python train.py --n_layer=20 --d_model=512 --n_experts=6 --activation="swiglu" --normalize_top_k=false --init_std_router=0.0243 --vocab_size=16384 --tie_embeddings=false --optimizer="adam_variant" --lr=0.000635 --beta1=0.9 --seq_len=2048 --train_tokens=421400000 --steps=6431
Below are experts of layer 12 (counted from 0) of a mixture-of-experts language model. Rows are named router (the router's row for the expert), gate (a neuron's input weights, with its number), up (a neuron's input weights, with its number) and show model dimensions 0-127. Each number is 500 + 50 x the weight over its row's rms, rounded and kept within 0 to 999. Numbers have three digits each.
Before each expert's rows: "comes after" lists some tokens at least twice as common just before its tokens as in all text. This comes from a sample of Wikipedia text that the model never trained on. Tokens count by the router's weight.

# expert 4
comes after: ",", ".", " (", " \"", " and", "|"
router:518470540491512544560532590492596478472503482476464521495459388547458466504453480478538538512435498574493581562517477501477554499570501555453477600515524440534513422552636484508525518446477443387519459559484409507508472493520499559504488492544449455480444454536481589573463537505440471496520521573439469544487462541483607592474483557459495455469438474422486423476513453563494519369443
gate0:475567516551537571470500525494514609546595527514484527475390504502599548593540551513480524576413596406440573495520565448511536486481502552489507573516431551540541496428517533461615525583492478416513553607537530499471493522429412459530479495540518467521460471533525553468552526533498495565466522468434478523496564458518585570487512540562644333493515517481581507477495481425488478506540
up0:449509522498471456460511558490432437455556489529486501574469503570606542387511444571508493420490489517501556480554513512474553562520459582470531562442464510485562442528405479536528556452543461477472499493539556470433442475509530619457413498464554503524530492513474570523597398524543607450556403501485546490376488465535456482485451457541487580529426548542466422473491549517543529562520
gate1:501498606472609435506540578507572522545520395529472513512492496537572487490502506600513466502510560446494465503492519471507437469507460486491520479508514526538483539510584457482523501587443520551460436533489528450541556537405542556498497471556536559469471516528528561474609580490505481438485501450452373446460575483485629608441458533499426480499499558482517498520505436501563510468450
up1:521521502490444521532513541507517535483523414480550547566484502410535546514573563585592613521527481450433542416419455500636526500541498469516451517503500545502436512503442503541512545467486530442521473514591483519561505513504511541458480530394491472437473359459488434492391495513447542480458439524535513455505526497515570478523496452440498533489499429551585451533453434503520528628460
gate2:482447534502513459612505434586540480428544520409503536485490480581336506551489549432536539591571509478481526530464411458544479494496505546425546487405542462471591572582538591422554438442425493501565512486434503561567445485504468495344541396485501498525453537518493449459428539422486507478556501458517456533551518467479520454508406516482513483502492493449501471573478533520464516505482
up2:438429453534536522430581536488526508534583508428481529539518500570448573511431583455517527460539514425462400551549579549506576474477504517487571449506388511573487467503582526382551484471523556510443545519490499488549467560533508464478480444487520582465484550465533519457547495472511445522419557583507473486540515495548570532448525534475506563461469394495471523599433531586592463471536
gate3:535471466498490622427540575587439507471603494433540492528460543469422490532469499506506490546499544534563527487475500383502502419487426492433546467535486560498429531493569547593432505566552512423512587435437527556603527446525444424442487459553558412430527528542577566449600526481466486515532495520607530487539527483470586491558471443488517509516493528505450550483452555516451505416429
up3:503547450446507527461436516533518417513565423476576502499515545505422491449456496484563459498482432545461589421567527446506556471446539577567427505474425543413506513544473395545455471555557564550578483523480499504480499455520471499480540521523468550504565484434543525484459514455492504541508451447502478506537462393549532520506473476504424479507460585435533556446527515516518495496376
gate4:454516549505490443593442518490451504455515534525499562569468518518479495546463527545508426522575585541478505491560452471510503553502416517552513564528538452434452519472462560532498362499479439497482392576538497432445603397479478444544513500457544503519453490473499451461477546467570544533525550537469517483422499407508611544454471553490433445450474492476488521552536546494519555561527
up4:544483489493467541521620550458447533565514504521531549588587485464536459535550490554531547452492494428483530564537597481517474443472470552544481507512506522538561515506523514442576491470495406512510475502562481476488447584484442483499548435538493582505545374564541534516432488557580489563499534505472510531487539491458472539532523510550511471525492531552489471616460555458496524439544
gate5:475468569492490407519563442533529466493467564629432585526435491577503446551506541464599517448471465548538538477561462560518542514580465402509523515430526440571530409552549537447497572498468490493510523508425535495527489499527525486480585515507477454523460464510561454550555553500496487477516530481476486564504480508488537562488537517472528573491486432451547434413514449392525426531413
up5:412539471508539557541618527522511476415507498555572460536515499561487475509556485547567472478544580540529466498531444476531483462481462515555570507576446433514525460510554586521458543554494545451572513504431572516505469495494518537614494508531619471577429458581463424570578490459549463482482443514526566577456491548477474471504546527620531515483452499443528551421344389562579543512493
gate6:527577484579479506449498490520522537502518550547577550573514477502601576550497501473483502558513619492533487408434532452536472490515416444416508552497587462448470463586478450511506484609453507568459407398494469469512428472403453489509485440565582600481446495518517463494523546458586502478434499549565547465453533503441491496457497543483434468611482498481585503453586479448573559594459
up6:556502518515525485575582500469530561471447530505441484561477467486451500553460471374361436513525389571458416521537528478522522524565541443575478542509449492449542490585553516553525523484446536426513564428473476521481522508422512489496549506524417544559553529537498571581456436531461504528566365500538583580514492482491480520480386503483478502543501547501454504475517527562480457538464
gate7:554521435573553489497563542612485554540544459477542567506538500455471552445514546488493515527579477583457496484625556522488437448486489542554444457517520424355517463498442575459526570487500558521520543506439487536556517363419532438417555518438483590490452508582473542518506542495492420470488489428472462440512515484576599546468565576489470467431466486490503475520573579477451488422526
up7:512474502536487534512589486537485484473558438533460516502456506513378517498550443535584519455443521539433474443595544434442490482497465511454451401536558518479552567464481518517492535558537551458539570514476467452582510444469518402411529539500464577529567438522536475422582486484447485444524524465499504530515439436490538479457564510554420525463452511501473483542467609537529547471510
gate8:529451424541481496585480551570447498425434553440422545572533482522473523539517486492451469508475551479494543527470510479531488493412531511540458424553490532602479567511523502534342660530537591571507483540486502571462470523419514439533557505552524454477487532535513463600560501537480586480457514486563488513456459528422441477410564466558605487543501490492471472492484423518541504498571
up8:510524564433522471526431528411472463569615464450461489428622477495538515465494404413486550475441528539581543499460518460482557487526466459498531577470558532397568455542480504457554514550494461490553549470457586524516485514439494581507459422441530452465588483493543480441542466484474540478536439584435462539454430456571431518501475534431512582510491564523529509497445495610492480519515
gate9:547492501606524447470501498454485601524508442560601445525437550515468633542459436434463507627467545478516501512559523559588522505491482579451562525474551562488553550474546519390514503429417473434499513460464479574478512518471506516508491552481495477507465502603528427617501413503438483514491544493588509462503480516468534490480577531463457520415429510492476480459508540539509417473482
up9:574454446544569514486543518501461508478392460527501466467517482473438443445431472538384548506397440481544473568544454552524566507440490501494481516454518402482473539573457458523503514506503478517439461532594455565507443488580529502444522485451405539471548530519454438536614508487546542515506636572468540590495537456463577503527522565510503433617498542538528480493489596479498470475571
gate10:478439452498490510647515536603503535456629508450558443587547537517471496398522544446557504574569577556506422527462428531544481535513498524557570521492416449623499558590505485465473478514445482471530473482519585481521506503561503468417471463491503463555405486411603536461409469545487545509527493550527524593466527490513530529556562480431501496560480527450510515460491503514583532518514
up10:526509559534499473471558509511548536442406477564471460432499496516524509467525362560494516481405458465507504496452450587556420426480507572504531533495525504414440480472515453508536486444626487580543574467452492492530439562388484484474449488391517493493421470560506446499501466533473535500386466553545430478418451506400509568512541575588525558452412487535504459471451431496441442583520
gate11:473496496498546492544518568484599557559461487500475477590443489479514538519512467478443474482508502587442455541537501463450468468518456479435414470482499442492508514477452485454450439458498518453514459524506482469613494529642569498490474564451499448540527456366510410457507573446579468479498543594603579484442497467565597563553565486577451458490416483449517481522461428559472518419459
up11:439569552513486442512508522540487539514431499550399459575446476452492509406521414509430537511479441453445497532486484546601365471478530400588468486508493493512471560460453485498510573425476491536551457550536505485443528516555531453552470531466495411478520603573482553466484470419497537526524514590473520487502467535526543595530486617430426479467509453434539516360562582442568456563495
gate12:541505396599449457407469460584576446450545475553548518577534554482520561460554540552524414491426510485500525518510448491550502471622510486418471501506587512508520502477499528513504542455466612372482514458545579490485575523486496614426529517543514511485576519450480480509560496624412468465549529471506617503581485473475485530436521503495533422522386480511522578500538604505469460494463
up12:464546462448529492476532470535526510495529562551462570449499387485488519482587580535497502510527448592493487583593530589542557524539551553479551590513487544482417530477485486453505532449492519553529486510534432492517521549541574497460469562446485407508491489524607515559489417584456493566469558461554444529579549454553495616528449515481523514451489483464583589512501479544499542608562
gate13:461463517478483644467436475584389480426571475406441434452471536407452441546548467519555406469406469473525449455458455554520518463548534518538513511511442560516445508532535472500437521472549538562567453453470484447465448484501464532450525537466486487473518350561471512535486517486616469488521507529553553415495507501463497605544399574544501461544416600534469502532484477466524487484496
up13:422511486498554492517521478523484507473537435454482500480483468577389487474520478477525513478542465487430573576452560558493556446508506509524528481547446483524489431549394595572456521489502481507470501430511466491475481513534523439496485449543592512437521501524546564485378569562459527469486438528549576543518527453396411545463485460458456600463436514473508484499505445586489409559537
gate14:529503517510555453472521561542519598481594541453509547499456513480529470474491421479538518556496504510497580466515442404558443515551445442565460392459515424504492479541595469432511472377518543473534496458452540440510451468490531471482476600614463505493498437535456438450533542573537597443480493479441453447585618469512490448398587588571497489505538511443504497479481450489523495513524
up14:438545503568459545504540445559459541514435531559525525579491525494412400441387550566466502549489554622538477447542411489488500461562515553508535498562451600485495489562557532459527467540540444481468476461522545496502514463497515431488477470521487456475581516526557466420563471529479416397458431546510500454554547452458511494468535602413411519531508507504520560436472440498516465447591
gate15:553378461529434384561491455415488471440522500543516481571509589507551543465512549578511437463477530534513517494526383372539472544312507475528526465476562564469441441533469436431541573472571447496499511499483491403545485527490507438512469460591461578487597515478543516516484510411517503483534497455523543533594433526511490526577445471599521590539509455539549535476547513553483502541509
up15:484459498486524472549506446474561469477425457610535502545481482476557518516525487613465546484486486564502593611455413485512532557501546542569442458512515464520550416538493413500527539431419483448551568514438521423485536504487537379591542487560555393516550518531531535517533503432569503520490435538488578586488433532459409548586548459499514538578542477478538464471447515470486462481514
gate16:388504545509501463554438512403582525485531542439476478519553500456474509537540476530493490470522549482590432602569411426473502413530570471557567487389525544549461484470574498523535509469537490487521389563523418493542471551434570549504445478453455529503438539539504486482463423508505515509593494541501544473364434459537335553460512543564545505542417477475477597454589490544517457501410
up16:478501562498458465560508502544492529485519500455422489472561481564480516484615525492586468474475516554498424473483407465482522540458557539528508459461575448529459510441512420524512484556475513522472542482505436458542479550529448483528557505531401453459534412377487493460464496484459579553572578502500424542628583519499589520511415492557477583513593554552526373524511479513510494549519

# expert 1
comes after: " in", " the", " for", " of", " at", " In"
router:501558481545518516421475465493482531513560473551466536556514561584430493469531442497523420579508477434538453506496553422477504501571433490500528439489614507438480516445526506523564492435542469562427509406521517574496475433487478527507471472501455507574566504439530469449520606544470507559483507531440507533580541533449528534490567502505503426519479496532417434490420532543440522476421
gate0:477655479509433528485521545509487508562509491432438407591488535540515477575529563496488462545619465584439468500498452474591452574523447549530502496519452445447426532442442534422384537480538579493603470499521481489488465448611515540490488569542504465454473544555435482558570543469513431407500481407480480554498510460555533509474553541451464496524387556481471522556455500581488388535395
up0:480483440463518492526542464613473588561617468450546435499416479453537511630495486519525457593480434473451534428556489556512488488496460443483523485484526556401449530500478526512457624534511389440575491488516469557520550498480517417536590503472519453608564513606516563413401564667528451511567489454466442519494443502570492479493430544553436414526599454457526453536494580545544545470457
gate1:516493433503497459434465419551522517493504565424490462549527603483461464512451536494513478474488519605446520529488485526527523410537441465465575570526501420501529461454516520512476497438453530477441458471550504511467511495541597549482538513581584395421503522432502539490530468547542522474401464508449509517435480451507480461426617539476565589489538529486423426399354528501438517489473
up1:520466442522423507480487514558623431456517575549498472513487479488479492521548474553521466555573444544439595482412468374610493534484541449481535475505566571623501508446542476506555540475565495466579446494440540577544572486508529453520447458514387455540600462462466522571475491452475590523548519470521644488541475513525557489459500452561528521567524605458466438408500477488569482442440
gate2:455413434514446479568564520549536487438553512550442491393459405578477584556436439507528420469525606573571509520574448538478441546444541480497496549498473442475547437473529453517568542505478427468467452480500531508438510522533559486497485552561474443534463510545499533640482479448479564544447545430574464543571418457606486473539490467495548417486561528434514494489557444518452562487546
up2:480641556554483544453618472406442561419537477557575476478531518491527452512622465485472630414547402544510502486516483552536476576421557391516542481461529482577505612497482491427430451497555527548526493512429569494556443472521472522495390445529520548528513508540521565410528488476542556486538454485546515522520505518490487564507506533497549432589474491509481559541468477525456510513383
gate3:488503495466595487614538356484450450497446492482577615477561550501533442440419467490546381452509510552558555434591511450468624457551563460549540520519593426480549510542444511550456449552549517467497513533484490501475471454553529465598557449520489450558473557460539522458493382453559524499427537518486539477563524399598506478498519483492467562507518551438520583422512412541438444542529
up3:474578533522490539539509506527511516542469537463610480482542603447543476463503525590552391508463460454489357529463629501568495462570575419468523509465593451491575484461459509455562516497525549466446537471434473516478511545487484509475524408495412553525552509486478494447476536542512501444519522473422478469519422476568432477509481457492509468428547532477468522588418559499471505536407
gate4:444572410481491607532568446520463508500488491477536469564494490554437536575483391451467533592453444490494522547500484446512453469485499455516554591472429531515609461502492475531511513553462543561415503429503542450532469496524506545523473496551591533524537522478447488516464527561503383473568521548490446394469546486564495446441575582508528393477537497520407486497510561472468445537524
up4:500486398577479581561526582483529554455548527482519560447487514514579500545487528476389493514460460523575496539510546466541537460455470436518572461537480575592518472459501540498596515606523527471486442537481484422462492506603489533495553436517477496520510456475609505525402478453481438599514476551469548567474479560477540496433445532582511518506608468541517501626403430477528499516486
gate5:532523467514495562492536529478486489516474544572422533524480532529583559540460556436463460552449424568553533486507532515505494540383465549501455555497626561453418549445582503390548516544526531466562588520463510510632480481492456501543562573557493472504506464506511478563472421471542529515556540546501501538484534469460445459600429507473522481526515554574474549468438415463500468528513
up5:479532535568483434407500558498527451533522529574549551539583537489475582499470501427470536501477443497499530490547442490580483552458534474514475577519549504441463474417509429548479489471523512367515512646482513418468536487456521457544432574422509490554521521481392461569556465522553431608368507395489510613519466490541540456424432607607514542401459533525497468461572457545363491479543
gate6:464490441524472496559558511558473472489529444559535537485530465539514481539588594490492479501451556536456455557478534534461549490531460513454493595430455498561469597500415539455501388426435503440613514489514503528593427563555485465421564538526573458358490428471501609557443548545477476381523581514543509554536528495532605473578457347513447505500471491489477553502458499467547510389556
up6:541448456490477478509650574489545502463522472548508480484622458576460441437553450482420512514475546419566492528421487472483562491530506556473440566567553420407556525498447525513471591477408560606520461435552497453521500502395537495485530479467466499498581483501458506590442543511465389538507527478502488564432494446486542567441540446492533528538487401510488499498471512522464473452517
gate7:546542499471496527494581490491472486455549559506434536549391564561546379507541585484452465597499445450607600564422540483474435467480537511482496476569595531536592524491554534521572584387535450609581487448550441461494535495565490506562583504539457553556470450646447527552520558474426552473479519508506448421459565490562553484504560526515562506478516458503514560480439512471606423525475
up7:470524517553492536493535532391509521399569539592525501511506584564569455519499469513408496587567558456489454532540544458493469482524570450527545468480458497497512502460526540530508601414543434485523414620544537411521514544495490491583491452490525423508452428584530535535481525530514476512524532504447456432549526455448426494573393513465407498541552582608500455471479470426541441497514
gate8:395428451540549444469521528552529513487475487467432458562496580516489542439507508519497589572490580475537483464513476530507527516550480492603452463465544464512588422497459581421429465458485582533453556446422536524602543416514551474475510517527443503431499534469482491471406593397540443421528548402460480460463492516450551507471409599450464481496536500563590474511562499536536498476485
up8:451483429434573450517598461479411597491526459470468512461489495559451501507531475452478470454504464511574484547464454431493574462591582547467525539462547543518456423448526504474574439479493486516508513486436539526453401497505452553537513503488491548506498506550415403463506452464521486448521532448500518515465550486483517489519493503424451481473553454529542561525588502526540541595433
gate9:529469484542492396475537569480408544504488473526563535426517542431567510556502510494527492508493542485586446532524481495537614557454550524438581520550551537520366520550501544462444504393547538452428566444488561471592482540551508531440442493427464529523558520485466571536541563517551547448484534597467551523578392479573425462532404436524453625461430456463528558511569522431471563506495
up9:444503515514500439513461486479555530530515567427465515491613473497587606510422472570449542488527427522482453421587597589448426527470550497537482528455509527476486491545468480472562569533564522549564560476446517581449552472496490492480496492436481437426457416495510459550425511419406489515559536559522491474454435527508551537496482431490517525539507505435480515533484425480530515558486
gate10:440521418506505552498527430480473512454571486488491476464577583509568540536527556512518541485605491538653593391489449496536486444523530461512537505505416469508435603537463413451524427463496545504538518525541458618504477481514404460507478604567463540488574534471508494509481462501491510472583590401546485502438545486435539444449501503471492591583525524495586499471526672385473453516503
up10:520470562520396518501482582491544430498535467590513477562447434460450517499477447444495584503463488438415507479525475547397558489429429522462445511462517548557542550474599425547377495523533481403456577403516503478505562554492481564486483515509619528471520442558501478519454453520484578497490471524445482458441459538508477550485461514509454425501477581434487481528457418550507417515559
gate11:497541512457484418515411409441510508452452535512457476467561402569444473520392541615521509558483466438500459426567410536428477460529525601459500529410489539593550547559472491489515543446581499579510540449485435555497466533492424580511495529494524484531512523481554506530536497581499576562393478445434469539487460491429545479528476472531519615513531510474449508476554510548566512550570
up11:531459534425486442496482583492600580464445479467416480493510521469456392518473498600547518482508537557479513509517512478484444468465547510523531498530502546416478576581594523561529482487467418495583453445461496494470552504494539453562557588506436437504492521495502486497494538440515514484503513542510524527531502509428519606552467526525476495525528521461494567579506422476464447510486
gate12:402483481583548504498489421487493486514523526436423602488504545568555583481519489449470511505503537377432527500453432582618488470507533407558481475497510485469537420519517618434499465520529561563512498525425450542504543649466408529494559527486533532531574411511404537547608451508487519633572488375531523574552472551499515491482542444524526520505523496528454417462489447493519465665537
up12:500448458447403453561472532551489546543514520500509596503515555571502532496499539514505569501494559454476468443488469463570528497530463477550400510503431540465533419481565473529482553462467580433536503552493478462499308607437428525487512495522647544513487488444459555513449541389563531581548525427439530532504434543473513497501530446525471458509610422506438542473525549590535636647463
gate13:466538490505431491488514517463605540493516588625477512451458494509408491593459526506501495449453490528537451490530532521585450537562499449456655463430429464413513512481549518542498536420444511462473505539476440536536537494489547502587443509565522520511424517628559512533447475583600513483586443471509507449555550508524527462564491482495533410463516560523397492490487462508460494454542
up13:431465554513584520448476497544523611633602394531530585523546527507454552510497608507512524445480446604484420489516517447558428377464488542489461434485472514501412508452475470468510469572544497499508490550482531574479455569498536429574524515497418549488507412568446479414570613488534512419559491590478511396451581487566537532510511459529468533491503488536551519539541477496542574508591
gate14:475464607492482549527506459550495524465419495479579515461546523523516494496556520567508543427491531517457525443564417536443357460614434541495451499512473386504581528479494454534490535569653476538447484501440564560497535513528570492515509496590536456471488514526567341545386486487487488506457521454492455449456526447527552430531442587502523520490577434543491566387467487459559565504510
up14:517540514553504480496549515447527548521591478542353580534594496423506459569554467513463436538521490392577544591481530469526462455435432489564544458516534506435451612477460508440460409444493527464613530522472475498477428397467536503497515521488494492572533430486592466515444530495558423442473394484423533478589536523463555429509561446536507446455517486491538569458541529494548448427526
gate15:500541519552403536422505508583576544493517526493443517510447465470552584596541479526434497502422570451527546488538545462545507487418561516518675501611560474483397427506466476468426523540471468420446417469455487515449398462521517539435510539557521481440465625441452416394489459454506590528504555480512496554502517506513553450471542479542522494457489515502517504499546450467554465498457
up15:560471517557621504493556528498546504520465481584448581496456529491497542541509542536478528479432578552574484481507514572461560460516502467461404498542567589457431481379552561516546432488506495414491513588473554473570464601677599538465591451424418508606462490588476533573593417534555444507478502540563487509473487473492538540452562530480445544455529446486487522467448544605532544512435
gate16:571434540484426459547592435540533566507447423439496485432488496476523541527475499439433470362534475482564531523546486634426546465560475492513559553510519466467564551534508545595476460489548543541459548455500480466495527464482568590446529499460467481461576432500419490435557596469517514557489501539573609547518570487575474553510514466529493571599525543452524523395482551578509422403541
up16:509462472501433545392489565431514540542502544568412465480503400566500452598447542575471397560528540542515563507511498486439538454467455449500486508494477489537506456592596587462549424544522471585585538516540504505502506482409569566455505537547520454523468430547511496540462475543445645415527478484415467491486552500476536518511499419510498485539590487608496487525442527517505492495500

# expert 3
comes after: " |", " ", "0", "1", " M", " G"
router:504631549468463439550422496397467459485513430648547462425464493488532538477445495572526428467465566379435517461478433415501540503451520537491502530429543567495408492370462516469576479570526477616467499464481509455466517496535474491466466555523497507564521491500545514531501533528476537451559460476551556560530511507567422521546487526608571605559480521477513472580493435491421479549557
gate0:478511515514555492470432487533498573497347473504547469441464560376559530541436429479436488390492519464585447422518503514484458547475451455497321503508530525377579521512507491518511444498554511434476498478481421529435601521495536563543489523463525414543567463449425462602573527466561503572528486518550508517385468453473513440506429514468554532424496534512545528501472516492469440454505
up0:426528496495549498535453486448498541458539466399471511590605495452516425502525541562514514518540550563397431528497445470398444521447494494506548548438540542574541443438514521521333505546580525495397445502520507615470565513485508405559468371568491527437516503480495484467493484452507453580483495455456471525537533470506572525483497519521516426484372458574396532483511525537491458427530
gate1:442410448496547491532524602618425480423484538490551388526457502412463490593509603517475561437470573528440511513494490420564541458538477512495477506605489451528546368477426608527547420493574490534454558456495528557503458464504578506538505518437507605470522523548499499439502536572490513506507416457462571505442476520480546519544538536496581519509468494512529518468466520426616527502515
up1:539472497479596428569433522546485509492396459497439537564468493467470586578589577499487587468601568497465477574487541482488492488466414603414404441472551409553508539526550503502456539493510457549464455562462436556476446427459591417426519519451560509527529528493585479529557524437538548488530542491408582480529561569541496534523511629458440534519584489539401494487470516482521479546516
gate2:491516532536468562538456555518514407575546557437484453486552452501405455525592454465515444450474477538486515495445512483495541502485536547447429483525483653547477499474451531409519521462462504490479443478501561350484490410440484457460500466472526472464562523493504533434592457570542456570455643496519569496443470481525508596433474578464487531467464486430458532379551403498516426525473
up2:385501503484572499443539454459505467466487505517545525590551411514351415432517458511487467497453416354551491436456525551511423454597514516477507569515552576440397439444500495482509486632603504445487464523506451590544521499360503575573443418491476572501542516505484465384416515509485526465499420439625451470478545512475497465520446516410552503465571496514505571504535532446489448508553
gate3:475503460498535513522586491547534573544526537490453511491406519490490514574475533500526427440555603508582512507517527620460504476558485501478531595433498510503538523523465502510446483541445618593500489450518503459652467581468534524532505543498532524462471473489450462493448499490508387523495424483549355460404445533476431431466520462533504585507500508501424547470466495505497472500414
up3:544549517548595547528556498432499509464496554445413460518545452567520531494547596593515572528586484483435488547411519568495534491601449469425502498465560534512555462573508492407387470483472507496468502530569535487456554484540469515487530491414491569452523518483498462475551484540527464476524600525507529311536506463546526402470475561443478497558496487514569414595482543429495468530441
gate4:427411483520423500602485541504541503473516559507555454475464565540530541535552403617531517521432586538500573474465442421456584406444566499581499542447456510462449480460416529525472489509549525497540551573479566504553544441465359567565431520567515550478475454439534582547531591494547463483520484512516490494560505507550601578481488541582385447514426518454540495490550494463491520456438
up4:424549480482517451544472511484476473614422481529456535472588503488476513518566467530598488482570558493380503490373522495447536456560431538521591480487527534519392454489516494457505506456578549388485513549536473500499491578463450434468488450462450520519576558486489469575529522469482532435478508517486368476521529559482436441516482420488583547639543550460381482461545447520535540442560
gate5:503482487476517497514465416496491482472479567504561550485466492530500439493397459587528529502504482499530468579457490538464481514518509496402496576491580501542602597539467556514512526570518476439534578482465529477514468553515485503601536474500469469536602532532435528511501439618601512493531527521617432467496504395527500471465473561440499557545482548435539427535505501543559488532375
up5:460513564530474459459582526546512486534473531544519398552445548326354526485460504507529599425473548485413492436482534503535438507514458561511481562536451469545523467431515487571480450459480465571513525393442497556476521518619405494421508468527510493551494544544484403492439540480435528499480521425526514482577516499528491507537476463537452508518520476526494452517568580546480479452591
gate6:482509529499509465537532476486435553451519480496433454543422618549483485571554491447521631510559514423460522514496539478559483464448453486491541666487531444484487457600496482510476515503493418487593571517460530475568497488473505500510438490535462447376415555556533431590405595568469448474511497511548457487557421503524402555592555517534597424563562516509385487442505540442509505531522
up6:403518512462524510485461514456501572481580447560404435499511510497431468497500479556553488482465491581490348440500531503501543523488544493488485544571493524432502452578511523541473432505504472463473552430617381519489458499585441554489500510506548466551495481539449482522510484536564480386456522526353504491457567530506469508502569452561511505460536523507494546463428450386468492461551
gate7:385463488525471524413473480619505555511507481429526474495434483537476566495458467514523574495476397372403373477449477509440463549548491455495476523540478506457481468448537465503510428534521537557467566473505477503593512531542488501497504548611514581592498486530430528490502491482442589506484522499544604558441485516457570461449519495410557424490444477514476523579457534502514486489520
up7:490527530510566463524473502437495501509425546548528448456460439468532412554539542457469454502515529593533507539506456519478450520431366492487557398460514481437551478543546477462522498445451622542500427487555461567544443344476478570527499521439446481537528487570551515520540410544518545566571472520552433557573467497511498473532427440582594566474503568512460575516570465543635502463446
gate8:443462580636475491460585472497488519496440551516487493528474484488431510478506454486527600541469536521441432435450429481512568534451487525468482574495453524492550479422469523472383561452606488512474466552457532542551497444516468537492539549495508462415475488448626475433548462473486615488403489453501418396483586438440516485427487551463542484580542498498457538464542448540439520543449
up8:460525514495471557575477406537499447530485533390462536561515568510489457543527431467417489502516647546475533432498545542425459504539577517503402537424511516484502439539540580552387515436515524556449524447496493464569465501519443511569427450518586483549443525485518539519404510538511520492544446420443496555603553511569541409497565565486575477502528513525417415452542510442456478477425
gate9:565406451555529472427492538501637540509553597497545478497620420581525521557506515539542477514513540525456468398489399404435465536534499480532485537478476399469524447495469518475562531574492569555599504495474475487543469522494571474507490547497512620526511600542526512528588485566579572523496580501490490476474571504544439440546594577471571405484514538398534522570551462563528518486574
up9:517549482458519448593465580471527498472468468489398469458435505571469504539493535494527448463482480586498445521510540648396526369594442568497523435527535440475602411542550554519528395424576499600514581465599479541459478548486498422518496445574395482524542444444462496532508493436536381482537403522515498492559517456498542527455474429488493492491485466577449463476524466506533414534551
gate10:551498518509526423555450481430578515482467567453523527572480547450512466546529562419456564517548548579385526359486455544460573500447455430515565556477576438529601513495506531489590416559486459476459474496558527587437411457509521535396581536488508551493425530571499482536554467527558546463581505534507397408363541371513535528411501492475545574476576478476529486506487416479380462466548
up10:504485473503615461490595448550464432524532425528535645496458486476509514387426590456500476537566513455496501556491533541501482434466511503576596542472510546522507489488478484532502477478456467526478561526442411405453483498406529490538629553514564559504530476525461537492476538491379546448508505441523484606467557576547482520533496559412413426448448582452544475564489471438525467491544
gate11:505610523496412439457487533503484529364453578543484337406506542557478472565435494503519481577544511544454512480488531450430525520535586449515539487463553431476507440545584499458525471505527511506494518464485590494489537533563463501436519502471436494600553511451502442508593488573478510563489386501448501451518529534503634509493438526446512492457470562483427431486566457437465523524526
up11:461405503508540503558538533449501622517468505424484581587604531539473394439454521477489545518444549431461537529508425509519510512577514497578521412477415448563483507616424462512453543473450496474506549545515489532410532508444532400499496589565418569502569496486462543437517478520624520468466572522512563520599459471505445524521484422521460537533550459525501487471517482440453491512473
gate12:486470392531463533549581478502533460388488524479369466589549480545517396580457485510521541490537482563499522439494572495526521494485531420467603520560593495476525570468563453476530479554535562540540435445496387513466533476551519465543532482522532521574432566448426480487573496523535484543463504432551427525509537450491430431559516519490511508431387524589480503545472527602536404457443
up12:480435502469470369531466545477489541567445497445448513510576473465551574504560615475570541477525449518559529509485432533493412569465535517515538550483515555444514483467479544533398430441570480503463527487535473495393383429521518516537510532547508459554481606517518482468494561442513488535468497432502468574547366457478419571489498449545570572540492505497490425397457559487460452547390
gate13:629451422587489465540512480542526517394495475470537526549534421563520512494518452398471517530400429474500434533540453498516521497573448537533499482508483558369478600489496493446502519490500507484445553438472485536624427454391496456463513401399496520446459458583457453575515480549484494449550449575503514515478438502550512528506491478447530531438533483521538609568489465445457431549398
up13:554522496500497378471518511595449542594487506439485446449481517488470552487415530504523616373577507537526491420482573471589474499525528464499541446504482483518555423506508419548508480592534444552482510487585499496467443512462507475566551557430447536523591470522491501459549490466520539433528515514537552410464511513472551480542611453465502516542485458575525456454482493516527552413433
gate14:457510463501559485497565489550505556530505496498450516515599537635579476430535484519477448445523481547541503539567635515521460408506508469478533457475538558640415561491550557474477500535525458401492391508476424502449552491484591497572476536478570522529429525456555519512541586517601553488589511498509528563471583522470477529477468577486447502422517509488512480432474506454504472484500
up14:457371500595613438544539536444510519541580497480541547489451484565461417414408455554470499476450509511548582598439463522532493437494529568471557494501468468488436580468403501523512481454468493515502495483528519499512416510485508516520466602512502527512438470516497561566459441542495520558518539426622593530498480370571554429563515472534529465542417541497476531475572454436494522476552
gate15:571458488482528507490541462512487530377541539498584440522448556464465464484440559491496490544498524493465465456469536479572450556506503508530506548479480509523522503506433469342512442496490570579417464444478448501587479499468573484467498480557522476477448439441487451492478519503469469454548368468491530474502513496501563422437479534450532508534597504592472513537438575489443427548427
up15:502435543426529443429475419410553529513438517396539487520499411459454519457502490581505568627521469487524499571415527598555508531541508588551504482509505583554401432468497445608520432487514500453434491476488497509517585552559496512536513473458493486393484488558471465587504528423515498490537469576445507467521518529521526542516538561580421417556548520549464584504544512478573500429499
gate16:466529422447484473540511562466481583554464471597541403434617542520501571503542559495464477483549577548498524508543510552487523454500498560541417502537554537441541561610559449478508495500517508413399504478507510519560461518509516511476559533519461463557496509511510515518508533480453465444484557504530521593533481470589551554516444471465407475462443549371435518487467464505471493491457
up16:518572516485484447521497484472501537473521493387461538571449556467561563440437450501424585529444568445424443592449512489652615450542532507465519410513469442506449442488489478480496487498525511476464534534475532507532491488483512511404465468504449489464511532506462470458551490404579428438439452507487509449506527531479497439501451494437493592564529462475522415537491467580416527530437